Experts of a small language model: 10 layers, width 96.
Below are experts of layer 2 (counted from 0) of a mixture-of-experts language model. Rows are named router (the router's row for the expert), up (a neuron's input weights, with its number), down (a neuron's output weights, with its number) and show model dimensions 0-95. Each number is 50 + 12 x the weight over its row's rms, rounded and kept within 0 to 99.
After each expert's rows: a language model's description of what the expert responds to. This comes from a sample of Wikipedia text that the model never trained on.

# expert 1
router:48 44 59 44 69 58 56 58 46 41 66 85 38 65 49 49 60 48 55 56 57 37 54 42 45 49 45 17 34 31 40 47 51 48 44 48 39 56 34 47 47 60 49 60 48 43 69 59 64 59 33 52 41 53 49 38 30 52 54 64 66 44 42 42 50 64 64 68 39 45 61 36 53 49 90 61 52 61 59 44 29 64 45 38 47 46 56 61 55 41 21 70 44 52 70 50
up0:45 50 42 37 58 34 27 77 35 51 56 46 30 47 40 50 36 38 40 65 46 65 55 60 43 56 45 66 39 55 76 51 48 63 40 56 58 50 62 25 42 65 50 46 27 42 44 43 40 54 37 28 68 40 65 60 43 22 63 37 48 19 58 35 55 55 60 43 42 56 44 42 48 38 53 49 74 37 39 54 31 38 47 52 49 62 58 43 40 43 33 47 52 49 42 61
down0:49 38 52 60 57 38 56 54 51 47 71 54 34 36 44 45 51 51 67 55 41 21 40 44 43 36 48 37 49 47 47 61 45 47 44 31 51 51 67 41 63 26 49 44 36 46 54 70 39 82 52 49 42 41 63 60 78 65 62 53 62 53 61 59 45 65 47 40 28 51 61 44 40 62 47 27 50 51 58 49 51 71 45 51 60 44 64 42 27 58 56 46 36 87 45 32
What it handles: Line and paragraph breaks after sentences, headings and table rows, plus commas, equals signs in headings, and some capitalized word-starts like Comp.

# expert 8
router:58 52 59 54 54 54 52 47 60 41 42 69 53 40 57 61 63 52 45 74 36 53 37 58 62 45 50 73 37 47 46 32 53 47 44 37 68 80 46 57 55 57 57 45 63 50 45 60 50 28 56 45 63 49 52 47 85 50 54 47 59 54 42 57 59 55 55 57 56 44 56 24 47 39 49 88 71 39 40 43 61 37 35 48 51 65 70 40 52 23 57 41 40 37 44 70
up0:52 59 51 61 37 54 24 51 32 44 43 41 63 66 67 43 33 34 38 47 37 89 35 54 45 51 47 66 35 55 48 52 49 45 54 40 49 53 57 54 60 75 43 70 34 44 43 23 59 41 25 47 71 38 54 69 46 59 42 51 48 44 55 52 43 33 53 64 60 63 43 46 40 61 44 59 37 48 36 42 48 60 37 54 39 68 36 60 69 60 36 49 64 32 45 56
down0:77 33 34 44 67 69 20 35 58 57 45 72 50 46 31 53 49 55 62 41 66 50 30 51 48 57 45 49 50 58 58 49 49 54 35 40 82 43 44 32 37 35 61 51 39 37 40 47 53 53 43 39 32 32 50 55 33 64 47 61 33 48 53 47 58 55 61 54 36 38 34 34 45 42 49 69 57 61 59 46 19 35 46 51 41 59 60 46 61 70 45 64 53 44 42 52
What it handles: Auxiliaries and aspect verbs with the infinitive "to" after them, such as was, would, began to, continued to, plus year-prefix digits like 19.

# expert 3
router:49 63 44 54 35 60 46 52 70 86 47 35 47 56 47 46 51 44 57 82 52 47 60 49 47 60 53 50 70 40 53 43 48 55 42 59 64 40 57 65 54 57 53 40 26 48 56 36 56 48 71 37 48 55 31 55 50 55 59 52 37 45 40 39 35 44 37 33 53 41 34 38 62 48 32 32 52 44 52 71 67 48 54 85 36 45 44 67 55 47 37 62 45 75 70 40
up0:40 51 46 53 38 44 39 43 60 69 42 50 58 33 49 32 35 60 51 50 49 33 48 34 45 65 58 33 60 57 34 40 52 40 22 46 59 48 66 56 60 49 38 16 24 45 42 50 57 67 61 53 37 70 36 65 39 43 65 46 45 53 55 58 46 50 48 59 68 45 60 59 45 66 54 42 45 50 36 81 79 60 68 56 56 40 40 36 59 55 63 53 43 50 42 28
down0:70 32 51 66 45 69 38 26 55 47 41 62 35 38 64 34 65 57 48 61 57 29 68 49 39 54 68 45 62 53 29 24 51 56 71 51 63 43 44 51 43 52 47 48 50 55 71 63 59 46 65 69 41 61 71 32 72 54 45 49 43 53 47 45 33 59 35 65 29 32 44 66 61 52 51 40 60 53 53 43 38 54 57 60 59 58 57 63 61 35 59 37 43 53 67 54
What it handles: Lowercase syllable fragments in the middle of words, such as ing, udi, ame, ns, and Synonyms in species taxonomy lists.

# expert 12
router:53 45 60 38 52 64 44 41 50 51 37 47 42 60 50 65 43 45 61 00 50 60 47 32 56 45 40 66 47 53 45 30 56 28 41 56 65 67 47 48 31 60 52 49 59 47 65 34 48 46 51 61 73 56 55 49 67 67 55 39 51 53 49 47 36 33 55 48 55 59 63 69 56 50 57 54 45 29 47 49 80 46 56 56 73 45 64 27 47 42 76 52 46 64 44 53
up0:59 39 37 51 55 57 40 67 30 48 46 45 81 40 53 54 58 33 31 50 56 52 57 65 51 42 40 83 41 61 55 59 39 51 41 56 46 73 39 33 30 67 32 58 52 40 53 50 54 27 59 63 63 41 45 63 37 47 51 52 49 55 55 39 39 50 43 53 62 38 64 51 63 25 66 26 58 42 59 64 72 50 52 48 61 52 42 56 44 50 52 65 52 20 65 59
down0:62 24 74 71 55 55 42 72 62 47 43 50 46 35 69 47 51 42 45 33 58 38 50 45 55 68 69 58 65 41 26 61 44 75 44 34 53 59 47 43 35 40 54 36 44 53 76 50 46 46 55 72 47 64 61 47 46 39 38 33 58 44 38 43 20 58 34 71 34 44 51 43 45 63 59 51 46 46 55 43 50 66 28 41 56 50 54 47 58 46 52 58 40 33 70 44
What it handles: Prepositions following a noun or participle, mostly of, in, for, by, with, from, at, as in Location of, separated by.

# expert 14
router:51 45 31 65 26 50 49 50 51 44 47 67 52 42 55 62 67 56 45 30 43 37 47 52 42 46 53 54 52 39 59 82 61 77 66 49 56 62 48 53 56 42 46 60 40 49 21 61 57 47 45 54 55 48 54 66 55 52 54 53 36 46 52 32 49 29 42 66 47 43 30 78 49 50 56 42 39 43 47 64 64 27 58 60 57 65 48 43 34 76 46 43 42 67 19 56
up0:68 48 34 66 50 41 39 30 50 51 43 63 39 33 49 52 79 57 47 55 24 65 44 46 35 41 43 41 68 42 61 53 53 47 39 47 65 67 40 40 45 46 30 50 29 45 61 55 45 42 49 60 66 15 46 72 45 33 37 48 40 65 49 63 80 40 55 55 42 27 46 59 42 52 56 44 58 37 43 42 70 34 50 47 50 46 36 57 63 51 51 47 36 63 58 45
down0:21 46 66 37 37 40 50 61 64 38 43 54 49 39 50 68 37 67 58 52 55 20 38 49 45 29 48 47 58 33 31 59 34 56 60 54 58 37 62 47 46 58 53 46 50 66 64 52 62 51 54 57 47 48 50 56 36 50 52 47 47 47 41 38 59 53 63 65 57 54 37 30 51 51 65 60 42 55 33 23 51 59 49 69 50 18 35 54 62 65 53 33 74 51 79 56
What it handles: Ordinal words and suffixes and period nouns after a determiner, e.g. first, second, last, season, year, time, seventeen-th, 33-rd.